{
  "n_layer": 9,
  "moe_layers": [0, 2, 4, 6, 8],
  "normalize_top_k": false,
  "init_std_router": 0.0322,
  "vocab_size": 8192
}
Below are experts of layer 4 (counted from 0) of a mixture-of-experts language model. Rows are named router (the router's row for the expert), gate (a neuron's input weights, with its number), up (a neuron's input weights, with its number) and show model dimensions 192-255. Each number is 50 + 12 x the weight over its row's rms, rounded and kept within 0 to 99.
After each expert's rows: "gets" lists some tokens that make up at least twice as much of what it gets as of all text. This comes from a sample of Wikipedia text that the model never trained on. Tokens count by the router's weight.

# expert 0
router:55 71 51 60 58 26 51 55 35 53 43 65 64 72 55 76 30 46 63 60 44 53 44 59 57 39 67 49 49 51 55 68 69 61 46 45 37 55 66 46 29 68 63 66 37 52 48 44 65 49 69 56 54 72 60 64 54 31 61 42 45 45 54 41
gate0:58 67 62 70 46 51 46 55 65 57 44 45 59 61 52 50 46 39 38 56 55 41 61 48 40 30 73 41 64 40 55 58 51 61 66 50 49 42 61 76 61 41 47 49 53 55 42 36 57 53 56 32 50 36 52 61 36 48 43 62 21 51 40 60
up0:37 38 29 61 37 51 68 55 58 39 50 56 65 46 44 40 36 69 56 66 39 49 37 40 52 57 38 49 26 50 46 47 61 47 40 54 57 55 35 56 53 54 51 33 58 41 74 52 58 47 43 54 34 66 56 41 62 65 52 61 38 48 51 39
gate1:51 73 54 45 53 26 65 55 30 59 27 43 56 55 45 66 36 46 42 56 43 53 51 57 35 57 67 28 45 46 46 71 53 50 41 33 52 47 47 47 55 45 57 59 32 32 52 35 47 41 57 34 58 80 36 55 38 40 51 47 41 33 64 37
up1:47 67 65 56 59 46 41 47 53 50 33 45 56 61 64 44 47 56 16 61 37 66 30 70 65 50 56 30 36 45 27 51 35 53 48 48 59 43 75 57 41 51 68 69 17 46 51 42 56 44 74 53 69 52 56 66 53 28 44 50 58 51 33 65
gate2:60 60 73 53 63 52 51 51 42 38 50 46 57 38 67 38 50 49 21 58 58 47 35 40 56 68 66 56 58 62 35 85 67 31 63 64 25 48 58 40 62 56 66 62 64 62 41 50 41 61 77 54 56 51 37 48 49 38 60 47 42 44 64 41
up2:34 54 49 54 46 62 44 47 55 66 62 70 31 35 50 50 49 52 52 49 56 57 31 70 50 59 57 51 47 50 74 42 28 65 51 49 60 50 25 61 43 45 41 33 84 60 55 61 56 56 50 51 55 59 42 45 34 52 59 58 63 53 39 60
gate3:29 62 58 26 32 46 77 62 52 64 38 49 51 55 36 64 64 49 55 41 33 48 42 71 71 37 64 33 59 38 50 42 65 69 81 33 39 43 51 48 32 36 69 41 46 49 35 50 55 48 34 65 39 59 28 50 55 62 46 42 51 67 47 60
up3:40 54 50 62 35 55 47 44 51 42 44 46 64 59 59 42 50 41 60 42 48 58 36 32 55 88 57 62 60 64 43 50 23 56 41 48 60 44 61 55 60 52 49 49 51 53 55 67 66 52 62 44 77 49 41 50 59 41 53 64 42 58 64 40
gate4:46 49 52 58 66 57 50 50 30 50 53 32 69 55 58 30 50 38 51 54 42 62 54 29 53 53 77 48 55 53 36 48 63 52 82 35 63 47 62 69 21 72 70 50 62 31 44 49 61 34 59 51 53 57 58 43 68 73 45 47 60 41 50 51
up4:68 54 40 45 51 65 59 66 64 41 58 59 39 22 22 66 68 48 38 43 37 66 57 64 54 54 33 53 51 60 52 40 45 42 61 42 46 57 50 64 54 27 38 67 53 60 67 35 51 47 55 44 62 39 31 46 39 45 49 46 46 65 40 33
gate5:61 64 49 55 56 36 57 65 56 70 35 64 36 42 31 49 59 34 45 56 40 60 55 69 40 50 46 52 57 36 59 57 54 64 53 68 45 61 62 52 40 47 39 49 43 25 51 30 71 53 44 64 59 45 71 51 58 41 69 34 53 42 51 50
up5:31 48 52 57 59 63 29 44 38 35 69 48 60 71 79 65 38 56 58 43 63 36 60 55 34 48 54 61 58 49 50 38 62 43 45 45 46 38 62 59 34 44 32 31 60 55 42 66 34 57 54 44 44 42 54 46 56 45 48 61 51 59 46 41
gate6:40 34 48 47 58 34 45 36 60 80 50 47 30 57 59 57 66 50 23 46 40 61 50 61 35 50 58 43 60 52 59 75 67 69 36 65 43 42 66 34 45 55 35 52 43 38 19 52 41 56 57 53 45 36 62 40 31 29 56 34 45 48 55 40
up6:55 62 70 74 46 56 47 75 63 27 57 74 70 41 42 41 53 42 67 76 61 44 46 29 59 69 38 49 53 43 50 36 52 54 56 32 47 28 36 74 36 55 46 47 46 56 61 58 60 47 49 35 50 42 46 45 68 48 49 72 68 64 58 43
gate7:57 80 61 39 53 34 57 32 44 63 48 66 49 57 37 43 53 60 43 31 63 39 46 54 50 57 55 53 54 67 48 46 60 68 63 59 74 37 44 74 52 58 21 47 60 66 48 58 66 32 43 31 55 59 44 55 24 48 68 60 39 36 54 54
up7:48 24 44 36 54 46 40 46 40 29 55 49 47 36 47 55 63 50 67 49 56 62 42 42 27 41 48 69 45 58 40 63 41 37 40 45 38 70 54 50 44 57 54 64 37 37 55 36 34 79 56 55 56 48 52 50 58 40 41 44 42 62 55 45
gets: "\n", "in ", "\n\n", ".", "|", "- "

# expert 6
router:42 46 59 56 61 70 53 54 44 53 41 46 46 56 36 38 46 61 22 44 38 71 54 48 31 69 57 65 50 44 51 64 54 37 35 46 40 54 46 33 61 52 61 48 50 44 52 40 58 45 45 53 49 62 39 53 24 47 34 26 14 42 49 37
gate0:51 44 60 84 66 56 46 33 30 46 52 42 46 56 41 67 31 54 13 57 48 35 66 45 51 56 63 30 62 57 34 53 63 50 32 40 64 43 60 38 58 44 58 66 46 33 55 49 62 53 62 35 48 55 52 47 59 48 56 67 58 37 37 40
up0:55 55 49 53 63 54 47 42 31 45 32 44 55 46 57 39 45 44 68 56 50 77 56 28 49 53 39 51 56 53 45 66 43 57 70 56 50 52 64 36 46 28 44 41 64 26 68 35 42 64 35 48 67 59 33 60 62 52 40 63 38 49 60 31
gate1:55 79 67 41 61 88 57 53 30 46 73 41 47 50 71 59 40 62 54 66 27 45 31 49 61 66 50 50 52 47 41 55 57 59 51 39 37 50 61 57 53 53 55 51 67 60 56 48 67 57 31 41 42 39 62 33 49 50 33 44 46 51 45 36
up1:56 22 61 64 61 41 51 36 43 40 61 60 40 36 59 76 35 61 72 56 47 47 55 55 47 47 39 46 46 58 42 71 68 52 54 40 15 42 42 62 63 54 60 42 67 60 53 46 47 45 52 63 39 64 50 37 36 35 36 42 46 55 56 58
gate2:52 54 71 66 75 52 40 53 66 51 35 45 36 43 52 37 60 63 33 33 52 57 50 60 55 62 38 35 32 50 50 67 26 78 63 52 50 37 54 42 55 65 44 62 59 51 56 59 52 49 41 55 44 51 39 65 52 40 52 43 54 69 24 42
up2:36 53 40 47 73 43 53 64 36 50 35 58 59 26 57 49 30 41 43 54 61 60 55 40 57 43 49 39 35 50 44 61 65 50 46 40 65 65 49 42 50 46 56 29 48 49 41 39 42 42 56 25 30 65 44 61 37 52 51 60 52 50 56 24
gate3:67 46 85 26 67 53 46 43 69 58 45 43 62 47 44 44 59 51 58 45 32 51 58 46 48 47 39 62 39 57 65 47 60 46 35 38 44 69 62 58 43 64 60 39 52 37 35 43 43 54 52 69 33 65 54 69 29 55 42 37 22 47 61 18
up3:51 42 63 50 61 57 59 52 62 35 51 52 43 42 49 49 50 69 40 37 77 60 21 74 45 40 43 56 49 59 48 26 56 71 44 61 11 54 61 44 33 46 63 48 67 67 63 67 63 39 40 32 34 61 20 49 64 36 44 44 52 67 52 63
gate4:50 45 60 66 50 63 91 75 45 72 36 49 41 39 36 39 50 64 77 49 54 58 56 46 50 45 56 56 52 46 52 52 45 69 43 46 35 70 44 56 59 60 57 70 30 56 59 30 60 54 59 48 33 38 52 67 48 63 49 30 39 49 56 68
up4:49 55 45 63 46 44 48 37 74 55 36 54 71 49 34 42 34 74 38 40 58 60 38 54 48 52 38 46 38 49 54 35 44 71 60 77 79 24 43 49 43 53 52 45 72 29 64 48 56 43 26 45 63 35 24 63 55 34 35 39 45 35 38 75
gate5:24 44 58 46 70 46 41 30 43 39 73 33 55 49 45 29 58 48 60 43 41 39 63 67 30 51 43 54 51 48 39 60 38 44 64 40 48 60 59 69 42 30 49 63 42 46 65 40 57 38 58 53 50 68 53 42 53 34 22 47 38 43 64 72
up5:56 53 42 54 55 54 49 51 55 49 51 61 48 63 48 45 60 62 48 52 60 46 37 35 65 59 64 45 58 35 59 57 61 45 47 19 40 42 47 49 49 38 71 52 57 78 43 48 52 28 65 43 52 45 35 44 43 38 52 42 53 46 51 54
gate6:65 44 77 58 44 54 49 45 27 44 58 43 35 48 33 41 44 68 51 57 48 47 48 48 25 74 57 59 40 56 45 64 55 46 40 34 46 63 53 31 62 52 63 41 42 38 66 22 59 59 32 55 51 59 59 49 30 52 60 49 50 50 49 59
up6:45 58 34 55 64 42 24 54 61 47 64 45 67 58 55 37 36 55 43 36 27 77 48 47 79 51 64 62 52 46 49 70 32 65 52 50 47 67 35 52 56 51 52 43 62 65 26 47 43 44 84 43 10 54 46 49 78 47 72 34 57 63 42 61
gate7:53 63 67 42 46 48 43 30 23 45 66 41 62 70 60 37 46 44 50 42 55 55 77 25 50 53 51 54 41 72 25 31 42 78 28 44 68 54 46 46 47 58 49 51 51 32 50 58 48 58 61 61 57 59 44 63 47 36 33 46 22 38 51 41
up7:60 41 33 43 44 29 45 29 66 45 37 65 69 39 30 42 44 55 70 57 35 45 53 52 55 47 55 51 61 38 70 65 55 48 54 26 45 43 49 47 50 36 60 41 42 46 63 50 26 37 36 61 49 48 30 45 49 57 42 35 47 50 33 45
gets: "the ", "(", "a ", "-", "The ", "t"

# expert 5
router:50 56 51 45 32 54 23 51 47 24 52 49 52 50 46 46 27 44 50 64 58 51 50 39 28 34 49 55 49 63 61 40 45 42 62 51 44 48 71 40 46 62 44 54 52 61 51 36 62 46 29 39 39 44 61 27 43 48 56 55 28 47 33 51
gate0:45 59 47 48 72 54 36 24 27 49 86 30 44 56 49 33 46 51 63 44 40 44 26 57 40 42 56 68 94 33 50 54 55 28 56 46 70 47 57 43 33 70 64 59 80 29 50 50 55 58 76 52 59 36 42 29 60 29 52 36 62 39 38 38
up0:59 45 64 67 67 41 27 43 19 59 69 25 41 46 69 45 38 47 37 62 37 47 56 61 37 56 43 62 65 49 38 47 55 41 26 47 62 56 75 50 56 32 61 58 73 25 63 33 43 52 62 60 49 49 54 58 70 56 36 56 44 49 61 38
gate1:55 44 41 48 40 35 31 45 55 42 56 50 68 40 40 51 53 50 54 71 67 36 48 73 34 22 46 22 45 25 54 56 45 41 32 65 59 64 62 33 34 50 70 46 28 51 55 50 67 42 52 07 38 51 41 46 66 64 44 48 37 65 39 58
up1:48 57 61 57 54 59 49 53 59 43 65 27 59 50 32 47 38 46 66 61 49 29 51 63 57 39 43 48 50 34 42 48 56 44 44 74 26 51 48 35 51 50 56 63 36 34 39 41 64 47 23 36 40 32 50 53 61 73 28 53 45 54 34 59
gate2:62 77 63 46 41 45 53 58 51 39 53 63 28 49 53 53 53 69 57 66 68 57 59 43 42 30 40 48 30 42 54 48 57 44 43 41 86 58 48 53 56 48 51 47 34 57 44 62 64 68 39 48 49 58 31 30 67 37 58 68 44 36 44 71
up2:76 51 60 46 43 30 40 68 55 41 42 50 47 32 31 49 44 41 43 51 55 63 45 45 37 44 25 62 60 58 45 36 54 41 64 64 56 58 37 38 45 54 37 38 47 78 45 40 67 52 55 36 61 44 27 55 85 44 56 51 42 53 46 69
gate3:73 56 66 29 47 40 42 61 32 49 67 51 61 36 41 45 45 56 56 38 78 46 61 57 49 60 45 40 47 37 40 45 40 53 52 58 64 39 43 53 35 49 56 42 52 49 58 40 42 71 44 44 60 68 56 57 63 53 67 54 46 81 41 49
up3:54 56 43 43 51 38 62 39 72 38 39 50 57 54 61 41 40 59 55 64 58 50 44 58 70 32 48 50 40 43 58 57 34 41 66 25 54 70 61 51 53 50 54 53 45 50 38 62 40 77 65 66 47 42 28 30 33 34 52 59 39 50 60 37
gate4:61 54 45 48 55 34 36 40 48 41 36 65 48 50 49 54 48 55 55 37 57 47 33 55 48 31 59 51 44 69 41 25 57 48 44 46 37 34 41 61 42 57 33 57 42 82 29 40 33 29 38 51 37 39 65 72 41 44 70 49 76 45 51 56
up4:54 41 26 57 54 51 51 55 51 31 64 35 50 46 47 54 52 55 62 53 57 59 50 30 58 48 55 54 43 35 49 36 53 65 62 49 43 36 62 40 53 61 62 34 63 55 29 70 63 33 49 43 18 61 37 58 57 76 65 47 72 37 44 64
gate5:44 46 27 48 50 56 51 45 56 60 50 59 58 62 44 59 50 34 70 67 67 38 47 40 47 16 62 61 55 60 54 36 64 63 50 52 47 56 46 20 57 47 54 66 42 61 49 43 53 47 46 47 29 47 52 51 41 49 37 50 48 75 38 40
up5:67 34 46 23 75 39 47 44 46 51 53 36 48 68 72 59 44 38 35 39 40 40 45 46 40 58 51 42 56 58 31 50 58 49 55 69 35 47 51 48 66 33 54 34 39 44 47 52 61 47 60 56 59 41 45 63 62 51 65 47 50 34 44 57
gate6:58 42 44 45 34 40 36 64 48 30 56 40 35 49 59 59 66 51 47 44 52 71 51 35 33 48 50 69 43 59 60 31 37 45 52 53 57 48 67 60 43 58 55 80 74 61 45 50 41 58 37 55 57 59 57 41 50 67 44 48 52 40 40 61
up6:54 45 57 62 45 47 43 37 47 45 35 39 52 47 37 51 67 49 63 43 49 55 48 54 70 56 79 43 61 54 44 60 41 45 57 46 42 39 68 48 49 53 49 56 29 48 36 64 74 27 46 50 52 46 36 51 45 45 76 53 49 60 54 52
gate7:62 52 51 48 53 55 34 81 56 47 37 58 35 46 53 59 48 55 64 70 64 39 54 44 42 42 62 48 53 56 40 49 55 44 41 56 36 71 68 47 51 34 39 28 45 56 38 62 49 52 21 43 21 45 51 73 68 38 45 40 54 54 39 57
up7:48 66 58 70 25 53 28 68 50 39 37 49 59 48 66 51 40 58 63 35 48 63 71 41 47 45 55 36 46 59 20 41 62 37 26 56 21 67 71 52 48 52 15 37 62 61 39 61 33 35 23 57 39 42 70 61 66 22 52 56 51 59 36 52
gets: "- ", "\n", "\"", "as ", ")", "on"

# expert 3
router:36 47 52 52 53 53 54 74 58 40 53 54 81 54 26 47 31 54 54 44 40 44 41 52 65 44 37 46 69 46 46 25 45 56 48 55 56 59 58 39 77 33 74 49 41 51 57 48 73 40 67 49 46 60 52 43 42 16 42 57 59 63 53 57
gate0:64 56 47 65 50 52 67 41 40 45 36 55 64 38 39 46 48 52 30 49 48 74 46 66 44 50 50 39 62 40 40 45 60 63 53 31 46 29 51 38 34 47 63 47 45 49 43 54 56 43 77 42 41 30 67 45 28 62 49 44 65 58 49 58
up0:38 34 40 53 67 41 45 44 35 47 44 51 45 65 65 64 52 62 56 40 53 46 57 37 39 38 50 54 50 53 66 49 48 50 64 63 41 53 50 63 40 49 25 48 63 52 51 41 29 74 23 48 26 84 43 48 44 40 50 51 45 47 66 51
gate1:45 40 38 40 51 59 49 41 33 48 66 57 53 52 64 50 44 66 52 28 43 70 41 48 80 35 57 50 50 36 49 42 61 48 54 48 53 40 42 49 53 26 28 45 78 55 61 50 81 40 41 42 47 45 67 52 48 55 38 36 71 49 72 44
up1:37 56 36 66 51 40 50 52 14 42 38 72 56 65 48 53 42 55 46 52 48 48 53 50 40 70 41 64 45 36 41 46 39 43 63 45 43 63 46 57 56 51 40 35 76 71 55 57 45 52 47 54 44 60 62 58 43 58 27 50 70 64 36 60
gate2:54 54 37 68 44 49 54 40 50 45 36 60 23 42 38 51 35 28 35 38 38 37 39 46 55 38 54 67 39 60 46 46 50 56 42 77 42 52 62 63 42 30 48 30 46 57 59 55 65 55 67 44 51 60 29 41 36 50 55 36 36 49 36 37
up2:50 38 52 36 36 38 55 54 52 55 60 49 61 48 57 56 51 79 36 61 37 60 37 51 49 65 39 51 54 24 34 44 37 34 47 47 58 62 36 52 44 49 51 58 41 61 45 59 55 41 29 53 40 31 56 42 69 58 51 49 58 63 47 67
gate3:38 41 37 54 66 49 66 67 41 46 36 59 30 46 29 26 33 38 58 48 59 41 56 35 62 48 53 42 34 45 45 56 54 34 39 41 62 32 51 60 69 40 48 75 47 63 28 53 55 38 29 55 64 66 30 55 55 58 68 51 60 44 34 70
up3:41 63 27 54 50 57 80 50 50 43 50 45 56 67 36 25 59 62 75 48 50 44 42 48 58 51 44 29 51 50 53 56 56 38 31 27 64 44 39 40 61 57 42 62 39 59 34 51 51 40 55 47 47 64 50 25 44 56 58 45 71 57 40 79
gate4:49 58 56 47 47 40 52 58 60 45 56 47 46 69 47 35 25 64 55 48 46 43 39 39 65 46 29 36 69 44 39 69 45 29 55 66 54 48 61 28 44 63 47 35 40 42 54 55 54 31 37 38 58 53 19 41 62 30 61 51 45 55 55 52
up4:57 63 46 29 80 52 33 61 67 56 57 46 60 56 39 51 62 76 65 38 56 32 48 49 76 60 45 30 55 40 58 67 64 60 30 49 62 40 63 50 76 44 43 60 53 49 57 57 32 56 22 52 15 43 33 45 54 29 52 70 35 50 34 39
gate5:71 72 57 54 62 47 55 58 71 44 48 51 70 36 63 74 32 66 58 59 39 55 56 50 41 50 58 46 14 48 72 55 41 62 43 61 60 52 53 57 46 49 55 62 48 60 50 40 38 74 58 61 71 58 38 57 45 48 61 40 54 58 54 38
up5:35 32 28 39 50 45 54 40 62 61 50 40 32 68 26 29 25 57 49 38 42 53 54 45 39 43 68 36 46 55 47 53 50 50 50 45 38 64 47 45 32 55 49 50 50 48 37 35 46 31 76 45 66 51 29 50 46 55 51 30 45 67 54 41
gate6:43 50 75 39 36 53 57 66 43 46 62 48 44 49 68 56 61 40 52 51 62 61 36 59 41 57 64 39 63 64 51 64 65 55 55 46 50 48 49 56 59 41 67 58 27 45 47 49 61 23 41 51 63 62 74 58 34 49 38 38 51 60 60 46
up6:49 49 42 54 48 40 38 60 48 81 70 52 65 52 63 47 52 49 53 43 60 49 39 40 87 53 57 26 54 48 45 51 63 44 36 60 33 36 28 48 53 48 26 70 47 54 60 53 44 52 29 63 47 50 61 36 51 64 71 70 67 48 50 61
gate7:20 48 39 37 57 42 30 48 49 65 56 39 55 38 43 47 45 47 46 46 45 39 61 65 33 39 40 33 69 57 56 62 62 50 42 40 52 46 70 81 46 60 37 31 63 45 47 59 62 63 43 41 48 36 30 43 47 48 34 36 49 50 51 67
up7:30 33 43 57 55 54 59 18 45 45 27 44 62 53 42 51 50 52 52 64 88 59 49 54 58 57 43 43 49 46 44 71 44 59 51 26 40 56 49 66 34 55 36 58 42 35 67 60 56 27 39 57 35 62 44 66 35 62 45 49 51 57 33 48
gets: ". ", "\n\n", ".", "\n", "'", "=="

# expert 4
router:26 52 61 80 49 61 49 32 49 31 33 59 34 76 41 47 38 68 47 47 29 51 55 33 63 53 37 76 36 46 37 37 25 59 49 52 44 55 59 34 40 48 47 49 50 52 51 31 52 31 55 38 67 59 63 44 34 35 50 48 28 62 41 61
gate0:43 59 60 58 47 48 38 46 61 54 29 55 33 64 47 50 49 35 36 51 46 28 51 29 26 36 61 66 45 37 65 52 62 47 52 58 35 61 60 39 58 48 29 67 36 44 46 37 54 40 58 42 64 65 56 32 54 59 53 39 42 44 49 57
up0:32 50 64 39 54 29 41 40 42 55 72 31 66 55 53 51 65 66 49 51 56 60 68 51 63 33 25 45 76 55 49 53 43 41 50 58 47 70 56 38 53 39 58 35 39 48 46 47 69 54 55 47 35 67 45 42 61 51 47 54 26 50 45 46
gate1:44 53 41 74 51 44 49 47 41 55 29 73 43 47 48 55 45 46 57 42 48 57 68 54 47 54 47 89 57 51 29 38 36 60 49 63 39 45 68 32 36 32 36 64 38 65 44 46 67 40 41 40 21 39 62 52 46 63 30 43 72 55 61 51
up1:33 49 60 42 48 53 60 51 46 56 22 47 54 35 67 43 50 40 53 72 51 49 50 34 44 55 47 42 53 55 45 35 51 50 53 59 32 50 51 64 47 39 55 54 34 56 04 42 48 45 37 67 35 53 50 54 41 50 48 55 40 65 31 45
gate2:70 53 34 40 30 37 61 51 76 48 29 42 63 61 40 49 46 64 29 55 53 56 51 85 62 35 53 65 33 51 49 59 51 65 53 52 58 81 61 47 48 60 56 56 35 61 44 36 34 45 50 57 68 49 44 55 38 34 42 63 55 63 62 46
up2:58 78 43 56 58 58 50 40 49 41 34 43 65 47 26 47 37 39 35 72 60 49 73 38 48 60 41 73 58 57 54 54 55 57 39 35 25 62 54 56 24 36 34 61 32 57 56 43 46 57 50 56 54 68 52 47 51 60 56 35 68 79 70 45
gate3:52 63 62 42 57 56 53 49 41 56 42 70 56 53 49 64 52 66 56 34 33 37 53 39 46 69 33 58 43 49 47 43 48 44 39 61 60 49 52 52 55 38 22 68 29 57 56 62 54 60 46 54 46 59 38 38 42 62 49 58 48 82 63 51
up3:74 69 42 39 65 63 38 39 27 44 65 37 45 47 47 51 58 60 65 44 56 51 80 35 64 48 46 53 50 52 73 42 49 64 61 41 57 50 56 25 30 57 66 73 68 61 55 68 40 58 56 60 59 48 26 64 41 52 44 40 61 45 53 42
gate4:41 49 67 57 68 30 46 43 49 35 47 53 42 75 63 55 47 72 60 69 50 58 55 43 58 64 37 45 35 69 83 39 36 42 36 47 42 61 35 46 43 47 44 48 43 70 36 40 36 54 47 52 76 57 60 39 52 47 52 48 52 65 70 61
up4:50 51 58 53 59 60 52 60 52 68 43 48 67 45 54 64 58 51 45 26 49 56 33 43 54 56 37 48 66 21 45 47 41 42 46 40 43 47 64 54 77 55 42 80 52 38 37 33 61 53 56 38 50 43 39 31 49 29 56 51 69 26 41 54
gate5:20 34 52 61 38 46 66 72 64 60 48 47 82 42 18 38 23 34 59 76 70 53 33 37 55 68 55 54 34 50 49 62 41 58 37 16 66 65 32 48 39 44 50 28 69 73 53 60 57 41 48 29 63 67 42 66 49 54 41 45 44 62 23 25
up5:34 64 47 54 40 47 45 49 24 70 45 20 40 29 44 38 50 55 60 42 71 52 51 39 49 60 56 55 80 50 45 37 56 52 42 55 51 40 33 38 57 45 50 40 44 42 56 56 49 15 54 52 55 48 67 57 40 67 48 28 50 51 31 50
gate6:59 72 51 50 63 50 35 34 61 61 46 59 40 41 39 50 46 64 46 69 56 49 51 54 46 49 68 64 40 34 65 67 69 66 71 49 46 43 55 46 42 60 27 66 55 48 62 41 56 49 52 44 49 60 49 42 33 58 36 51 47 51 27 60
up6:41 49 59 76 49 34 47 66 53 49 54 46 58 34 52 49 67 42 55 31 47 58 51 34 68 37 25 52 63 70 40 46 45 58 28 39 44 58 51 51 42 57 74 38 45 52 33 50 29 56 55 56 49 23 39 43 70 41 52 37 73 50 48 48
gate7:38 47 74 52 62 65 50 51 41 46 49 42 51 37 59 73 69 51 34 50 31 34 53 51 39 41 37 65 49 59 35 15 37 59 24 57 29 53 66 38 44 64 40 72 32 46 55 39 68 54 46 50 56 51 50 44 42 34 54 64 40 67 36 52
up7:46 64 49 33 59 44 23 54 51 64 50 58 37 54 73 39 39 28 79 39 48 35 38 31 47 61 37 47 44 63 46 36 64 49 49 39 48 59 38 50 39 81 40 35 46 61 51 33 48 53 36 31 39 70 36 58 24 47 50 52 59 40 55 54
gets: "| ", "(", "; ", "h", "at ", "H"

# expert 1
router:45 71 53 55 51 69 34 32 38 43 32 51 65 61 61 37 36 55 46 51 43 60 65 46 47 54 48 66 35 65 65 41 32 51 44 26 48 60 51 37 64 72 77 54 47 50 68 34 54 49 41 60 55 52 56 38 53 40 69 68 48 51 28 63
gate0:59 58 46 50 37 32 45 47 42 56 35 51 52 40 43 50 58 66 35 53 44 41 56 53 56 59 52 78 49 60 40 68 57 42 25 62 52 59 61 34 63 61 50 54 56 30 62 45 63 53 54 38 45 44 68 50 51 38 49 33 50 42 26 37
up0:48 59 57 44 62 55 63 39 45 67 74 44 32 65 61 44 44 31 31 52 45 39 53 48 43 55 41 41 74 41 28 30 55 40 57 38 34 64 56 49 38 57 52 37 30 68 39 50 37 71 45 34 56 78 29 44 58 69 56 62 33 55 57 62
gate1:62 43 51 51 66 56 42 40 52 69 44 52 49 52 51 56 44 41 54 76 49 66 67 68 64 60 45 54 41 41 89 54 38 52 57 60 55 68 49 41 16 63 37 36 47 52 52 66 51 48 41 54 62 41 36 73 66 47 52 64 24 73 33 50
up1:68 59 47 59 56 38 31 37 40 58 54 56 57 55 33 66 62 44 62 42 52 56 51 63 49 65 71 38 30 56 62 61 40 50 52 42 52 54 34 61 49 38 44 29 21 45 56 42 57 41 54 43 77 51 40 75 40 62 75 51 45 44 54 36
gate2:65 50 44 76 61 43 24 26 40 33 38 59 65 54 79 40 52 41 68 61 37 57 63 39 15 52 64 63 59 37 50 28 47 44 50 41 36 59 57 51 49 38 61 46 45 67 64 47 44 86 58 39 45 39 50 42 55 57 47 43 56 63 50 65
up2:42 51 41 64 57 44 45 63 53 46 45 63 42 44 54 36 49 38 62 50 25 76 65 53 44 62 54 42 61 45 55 70 44 61 59 55 59 45 69 54 49 29 58 51 60 59 54 46 45 63 56 49 40 52 45 40 68 63 69 50 41 38 44 34
gate3:50 29 60 47 82 41 35 62 32 60 57 61 57 50 57 17 46 60 67 49 49 61 33 66 37 35 57 74 33 58 45 61 54 66 42 50 61 56 36 51 60 67 36 33 36 54 58 51 54 40 53 42 48 68 50 45 56 44 47 59 29 42 42 54
up3:65 50 26 40 39 46 51 51 40 67 48 39 50 65 53 37 40 54 49 57 65 53 60 25 66 55 22 40 75 32 46 70 61 43 53 53 45 49 58 42 32 60 52 62 56 22 05 41 47 46 58 52 56 46 47 52 45 41 35 46 67 66 44 65
gate4:41 62 60 54 37 69 47 44 42 60 56 66 61 30 44 64 40 69 57 27 71 41 61 57 49 54 52 45 32 46 63 57 35 47 76 52 57 70 50 50 73 46 49 73 32 37 33 52 48 45 36 50 43 74 52 41 70 42 53 49 54 39 70 38
up4:41 51 55 38 53 40 20 54 27 48 33 59 57 70 61 77 49 53 42 45 46 37 42 42 44 36 39 62 66 65 69 59 45 69 24 42 36 48 47 39 44 54 44 52 35 70 59 45 79 46 56 40 48 48 37 46 47 26 72 53 42 63 60 63
gate5:64 39 45 47 39 43 53 60 66 57 47 36 65 59 48 44 75 60 53 39 45 54 56 53 40 59 57 52 47 52 37 65 42 50 43 39 60 63 51 47 61 61 35 44 51 46 29 66 28 37 47 50 53 41 42 38 44 57 38 46 68 27 40 34
up5:50 63 66 44 53 44 53 40 52 50 54 62 63 67 39 36 44 57 56 67 44 51 55 43 48 36 64 37 51 58 43 17 42 47 41 41 62 63 68 47 46 46 53 48 52 56 56 54 56 54 32 47 44 64 52 60 31 57 79 32 46 39 46 80
gate6:49 66 51 36 45 45 56 37 22 57 56 69 58 32 45 56 49 31 57 33 42 57 61 73 46 64 50 54 43 54 20 66 63 95 59 43 38 27 59 58 37 53 53 53 44 39 37 53 38 58 45 60 66 53 63 43 55 42 53 53 49 34 57 48
up6:61 33 68 40 57 43 34 34 54 50 83 52 49 31 49 40 44 65 66 47 54 42 42 50 43 54 53 29 62 54 49 36 40 61 66 48 52 80 38 59 57 58 46 56 60 47 51 53 49 30 63 40 24 48 40 45 52 87 47 47 58 65 45 55
gate7:58 59 52 46 30 79 53 56 37 28 54 38 55 43 64 57 61 46 65 39 52 52 40 53 41 50 52 64 55 65 56 67 59 68 54 35 58 51 27 50 47 47 63 47 42 57 50 64 53 58 59 52 60 50 38 23 59 35 50 72 59 42 58 35
up7:23 34 55 51 55 41 56 68 58 76 51 83 54 32 59 46 24 66 66 75 41 54 66 49 46 44 38 24 48 53 39 46 43 55 58 56 59 34 55 68 41 37 40 24 61 31 39 41 65 49 32 68 28 46 40 45 50 69 43 32 27 38 56 69
gets: ", ", "and ", "was ", "is ", "s ", "ing "